From a checkpoint of a small mixture-of-experts model trained on Wikipedia: 6982 steps.
Below are experts of layer 5 (counted from 0) of a mixture-of-experts language model. Rows are named router (the router's row for the expert), gate (a neuron's input weights, with its number), up (a neuron's input weights, with its number) and show model dimensions 64-95. Each number is 200 + 30 x the weight over its row's rms, rounded and kept within 0 to 999.
After each expert's rows: "gets" lists some tokens that make up at least twice as much of what it gets as of all text. This comes from a sample of Wikipedia text that the model never trained on. Tokens count by the router's weight.

# expert 77
router,170,170,179,187,188,164,204,218,189,225,180,180,203,183,206,187,172,199,261,213,223,232,216,189,222,213,194,212,251,104,231,200
gate0,240,218,275,160,194,209,212,212,158,187,189,198,115,219,195,249,238,216,186,189,237,218,245,164,152,217,164,221,197,180,184,166
up0,232,218,189,228,170,220,222,192,228,205,211,181,186,218,271,180,231,184,183,204,210,215,253,178,186,228,233,193,217,204,163,184
gate1,163,165,222,206,191,221,214,257,176,208,169,219,212,180,195,158,191,148,183,182,217,230,196,190,214,193,171,218,206,162,194,179
up1,221,165,189,263,172,205,210,182,199,218,237,179,171,196,151,217,153,192,210,211,201,226,145,242,228,168,199,177,222,190,216,223
gets: " |", ";", ":", " —;", "',", ");"

# expert 16
router,248,192,240,192,176,179,239,234,214,268,231,163,234,186,217,214,198,165,248,206,199,243,278,218,156,228,211,227,232,124,210,206
gate0,172,203,229,209,157,254,210,197,195,259,184,196,191,278,180,199,234,195,175,208,241,185,196,143,220,200,173,225,227,142,200,252
up0,162,180,233,218,169,188,220,181,271,271,173,192,228,173,242,176,214,183,221,200,199,267,201,186,198,202,208,180,197,133,233,209
gate1,187,237,216,143,201,131,309,279,192,184,184,211,211,223,241,199,172,178,205,214,173,186,193,226,174,226,226,207,205,188,227,199
up1,189,220,206,215,207,133,154,227,245,192,215,236,217,228,197,224,158,153,233,219,188,161,188,212,173,182,161,179,157,190,190,246
gets: "1", "2", "3", "4", "0", "5"

# expert 13
router,211,154,181,222,194,133,241,225,192,236,198,177,220,215,228,213,184,197,244,156,242,229,225,175,245,161,267,188,211,200,196,228
gate0,186,140,233,178,215,154,185,231,218,210,211,249,211,156,230,203,189,199,214,198,178,215,199,180,165,227,153,217,213,206,218,221
up0,188,195,209,186,224,174,138,197,246,237,187,223,241,140,218,195,162,242,201,176,200,164,239,181,200,201,189,221,182,209,193,220
gate1,197,218,195,182,203,242,225,235,207,217,212,213,204,201,207,234,197,247,171,159,184,178,177,194,196,185,236,185,212,216,204,245
up1,247,181,211,210,184,157,241,156,195,231,182,195,217,210,154,212,285,190,157,178,201,203,192,200,206,112,226,207,250,186,183,182
gets: ",", " |", " (", ";", ")", " –"

# expert 123
router,191,141,195,199,167,189,238,248,203,210,252,175,244,212,187,214,189,195,174,222,211,221,218,218,242,173,275,255,201,179,207,246
gate0,215,165,224,190,190,211,162,212,200,196,233,226,207,204,166,192,177,322,207,204,203,215,237,176,197,159,203,205,152,207,189,216
up0,191,198,213,253,191,222,228,191,203,199,217,156,170,204,195,216,227,200,223,204,143,158,182,189,189,226,176,210,208,208,207,144
gate1,180,211,168,152,165,143,209,221,194,234,225,264,198,226,233,216,241,156,200,194,186,219,165,195,216,151,279,137,211,205,191,220
up1,187,240,186,174,213,174,197,245,210,189,204,155,227,209,218,223,253,216,195,196,180,189,190,204,248,244,197,152,215,194,174,186
gets: " of", " in", " for", " on", " from", " at"

# expert 22
router,188,153,188,200,176,177,251,275,204,199,228,197,205,222,211,225,202,198,205,206,227,206,218,240,237,166,262,260,204,183,216,248
gate0,224,228,167,243,194,158,191,178,171,244,204,175,125,216,139,225,221,151,213,231,214,203,239,184,220,185,208,253,170,184,164,181
up0,205,191,198,198,180,213,187,183,195,219,228,222,145,201,183,171,200,137,173,188,208,231,251,181,195,220,163,237,179,186,213,179
gate1,233,163,246,243,202,211,156,176,164,169,237,241,159,219,212,172,190,188,186,198,183,213,257,190,163,170,217,177,184,211,153,171
up1,246,177,196,202,243,168,216,208,168,181,244,247,173,185,226,182,181,251,209,188,172,197,205,247,200,172,184,200,231,195,155,226
gets: " in", " of", " on", " for", " by", " from"

# expert 88
router,243,153,219,164,230,143,222,230,186,208,210,159,266,181,203,143,169,217,212,197,184,229,213,209,207,266,223,194,236,176,181,249
gate0,287,174,240,170,227,159,217,190,174,196,183,229,232,202,227,247,165,239,191,187,186,229,206,216,163,176,167,191,185,167,225,236
up0,186,247,215,238,243,204,174,157,266,196,205,138,216,243,153,207,248,232,228,212,232,201,215,146,190,264,211,179,202,243,213,219
gate1,207,214,236,205,146,170,210,223,199,180,193,277,212,224,195,204,187,219,164,197,177,155,217,254,223,213,157,192,173,181,262,166
up1,214,195,206,170,104,195,185,202,159,190,192,200,198,158,178,137,228,230,198,184,202,187,224,206,147,199,205,196,199,223,206,215
gets: ",", " as", " that", " and", " which", " he"

# expert 38
router,238,186,154,186,180,158,235,257,245,250,223,200,246,129,210,177,174,191,227,226,215,216,227,191,177,198,252,236,228,171,269,210
gate0,237,179,219,211,210,196,210,246,235,223,224,173,217,189,208,228,94,179,176,227,185,211,210,212,214,176,208,220,210,193,207,209
up0,165,241,253,161,156,197,206,249,247,237,229,219,157,226,205,168,245,262,223,215,216,234,184,218,190,227,205,206,171,176,219,200
gate1,141,173,162,177,215,177,68,233,194,226,162,196,170,186,235,193,188,204,201,203,216,197,217,145,157,212,217,210,197,162,209,190
up1,235,201,257,224,181,235,261,201,201,170,262,261,232,270,193,211,186,219,197,208,204,237,179,230,227,209,194,152,195,242,195,222
gets: "0", "5", "4", "6", "7", "3"

# expert 190
router,245,217,211,208,178,175,232,228,220,174,245,199,219,190,216,200,191,188,224,213,197,223,202,194,192,208,246,217,231,152,186,231
gate0,192,242,177,150,184,192,200,187,218,290,265,185,256,203,176,196,211,197,234,194,221,175,196,211,150,194,170,209,209,149,212,183
up0,229,188,210,211,214,236,241,196,202,188,169,209,248,158,204,244,203,222,166,205,164,200,208,165,224,192,247,238,158,260,193,240
gate1,249,208,203,166,192,193,204,186,241,133,248,212,138,232,187,229,152,182,204,167,214,183,169,220,277,170,233,190,201,196,162,242
up1,156,195,211,195,206,230,244,223,202,227,188,202,256,204,182,177,183,173,211,187,250,207,230,195,136,221,179,240,178,153,233,222
gets: "9", "0", "8", "6", "4", "5"

# expert 25
router,240,206,175,209,168,177,228,241,161,216,261,243,221,223,212,192,163,231,216,223,181,219,207,226,185,147,263,208,231,188,201,233
gate0,237,235,136,202,268,205,211,171,206,189,253,225,239,198,251,164,231,146,210,193,184,228,191,214,209,144,177,208,227,183,253,209
up0,229,217,162,238,246,156,224,188,199,180,264,248,243,200,218,164,194,140,224,186,202,235,180,190,203,157,204,237,238,198,233,196
gate1,195,201,156,165,194,195,228,215,184,182,156,216,201,154,206,139,249,134,190,206,188,170,248,238,178,209,205,189,189,186,200,180
up1,176,207,232,247,185,176,207,203,183,248,180,165,171,217,182,197,213,198,184,177,190,154,183,184,177,174,212,247,212,223,202,207
gets: "'", "0", "th", " World", "ual", " first"

# expert 175
router,252,201,216,195,247,185,267,231,229,195,232,245,202,155,224,173,195,168,207,182,159,194,240,231,193,208,220,214,245,191,158,188
gate0,208,198,194,161,228,214,194,209,201,165,195,214,145,220,164,187,199,187,237,231,215,205,208,226,200,193,211,205,181,218,219,186
up0,193,174,166,198,189,222,225,219,266,163,198,186,193,221,166,197,218,141,217,206,217,254,180,167,234,107,223,162,242,214,219,217
gate1,154,185,224,166,228,133,227,185,168,172,202,207,224,182,145,233,182,208,160,211,98,195,203,199,170,182,174,171,235,182,228,200
up1,172,185,237,239,236,212,245,218,157,217,235,203,227,197,165,194,169,224,186,217,177,191,191,172,163,141,199,165,153,158,216,195
gets: " F", "f", " f", " N", "F", "if"

# expert 89
router,204,214,201,208,198,193,190,182,213,215,201,203,250,179,199,169,199,200,272,221,191,222,238,220,171,204,201,215,231,110,145,210
gate0,138,186,255,153,231,187,215,215,258,178,177,181,156,172,165,141,226,176,217,218,197,197,203,226,236,179,206,216,248,173,247,248
up0,189,169,192,240,210,195,176,212,206,270,207,192,175,173,163,255,187,195,238,197,217,189,227,213,213,207,167,215,247,167,235,187
gate1,206,167,205,200,201,235,236,193,193,276,214,201,195,153,199,197,213,234,181,182,150,192,164,161,213,212,167,214,146,191,155,185
up1,234,217,164,183,168,214,155,208,259,260,213,210,240,151,227,150,136,241,195,225,186,234,157,198,211,193,164,203,153,183,204,230
gets: " |", "|", " ", ":", ";", "-"

# expert 104
router,208,169,207,178,202,192,253,181,221,226,207,159,215,163,250,186,149,224,248,159,221,248,254,213,195,193,235,181,208,183,168,208
gate0,179,247,180,151,187,181,228,153,244,207,218,235,227,179,182,222,232,211,195,188,239,192,251,217,260,178,192,196,189,159,239,217
up0,148,191,167,172,250,160,241,180,227,190,204,248,206,203,210,223,206,198,188,193,220,242,192,218,315,207,190,196,218,152,229,231
gate1,185,149,231,210,248,161,244,217,249,206,210,165,197,192,210,228,182,228,195,158,172,197,218,204,269,201,163,229,247,195,194,174
up1,198,166,195,260,218,170,195,211,252,234,215,190,205,147,214,197,218,205,193,162,243,187,192,201,235,159,212,218,204,240,195,193
gets: " |", " ", " de", ")", " San", " L"

# expert 60
router,254,170,186,209,180,182,235,247,222,209,296,207,194,178,235,211,168,169,257,209,180,242,187,228,205,197,239,202,231,183,213,203
gate0,255,206,226,228,202,169,223,194,154,257,240,208,239,193,200,185,201,198,260,180,240,193,156,208,243,207,223,178,227,147,134,168
up0,202,215,212,184,202,189,194,243,185,179,249,151,241,182,171,227,205,264,182,182,128,203,229,169,168,233,221,219,202,232,236,235
gate1,229,176,232,177,177,97,199,208,208,149,205,164,181,175,214,184,223,258,180,182,203,190,209,176,181,194,195,214,209,232,179,166
up1,167,210,218,195,241,217,227,151,208,181,193,195,209,159,178,185,238,211,202,204,238,183,230,164,188,196,250,216,182,220,180,240
gets: "2", "0", "3", "9", "1", "4"

# expert 20
router,221,188,201,189,181,179,285,186,251,194,244,178,189,224,207,174,199,161,204,158,181,255,218,211,179,230,232,235,214,185,236,232
gate0,260,205,255,222,167,167,233,242,154,210,210,196,211,195,163,189,230,222,163,199,161,184,172,175,185,214,240,187,184,193,201,214
up0,197,225,165,196,221,252,160,206,229,189,283,227,159,186,225,226,179,161,195,188,209,202,262,223,252,186,198,198,135,206,243,175
gate1,175,213,153,219,183,151,160,191,200,188,155,198,222,191,249,150,179,168,232,217,209,226,139,192,186,199,192,199,139,217,184,201
up1,189,175,216,154,213,201,216,197,200,230,202,212,175,208,199,137,166,204,183,155,238,217,187,246,190,177,163,174,238,171,196,254
gets: "9", "1", "0", "8", " ag", " rec"

# expert 63
router,208,197,192,220,231,184,259,299,187,223,239,213,193,145,224,190,158,219,216,126,216,233,194,151,197,212,208,235,248,189,176,236
gate2,144,161,190,217,265,186,172,248,161,174,231,250,169,206,250,164,182,229,177,239,241,204,154,201,212,197,205,215,238,200,183,258
up2,162,177,201,160,230,218,164,214,163,228,207,154,219,264,156,209,238,236,196,133,226,208,229,214,215,192,181,198,189,206,213,173
gate3,209,210,207,211,210,180,218,237,219,207,214,170,250,250,244,198,206,210,138,159,139,185,183,244,155,197,266,272,231,203,204,197
up3,195,178,177,173,168,252,208,193,226,177,206,217,193,183,205,174,196,188,231,238,208,243,259,191,237,195,118,158,163,190,170,140
gets: " f", " w", "-", " st", " t", " n"

# expert 86
router,213,216,148,151,240,144,175,239,211,249,286,205,196,173,212,184,198,169,233,204,224,209,218,239,170,170,260,269,212,168,210,203
gate0,210,223,175,206,232,191,209,201,117,192,245,239,195,155,200,187,175,223,188,182,212,231,191,154,210,218,253,199,216,151,215,215
up0,179,186,177,193,190,196,253,156,222,209,134,211,204,193,192,167,226,201,191,212,205,191,141,220,155,190,242,182,287,299,208,216
gate1,236,191,182,194,215,182,210,175,173,168,188,168,188,245,226,207,201,208,218,193,198,219,230,146,179,211,135,170,166,130,199,225
up1,207,199,215,247,142,183,204,211,212,227,163,228,172,147,182,217,217,204,220,191,201,185,143,214,220,182,208,198,233,242,177,192
gets: "8", "7", "6", "9", "1", "5"

# expert 176
router,196,185,193,187,176,191,258,219,187,274,192,161,203,228,207,190,184,197,224,176,206,239,246,222,181,195,196,198,229,132,196,197
gate0,121,177,196,190,185,181,270,155,193,225,223,191,267,229,179,228,218,239,185,198,213,195,205,148,191,164,159,199,153,168,232,211
up0,283,227,212,199,182,262,166,222,189,143,199,213,147,200,209,202,172,186,180,204,158,215,237,239,209,207,231,198,184,208,195,166
gate1,127,200,111,169,179,215,196,234,214,177,200,195,160,193,224,138,214,186,195,198,236,222,198,177,286,184,201,202,240,174,192,221
up1,199,234,196,178,198,209,212,299,200,195,206,190,208,178,222,140,184,197,170,203,219,210,200,192,245,221,208,191,184,208,199,230
gets: "–", " ", ".", " |", "0", "%"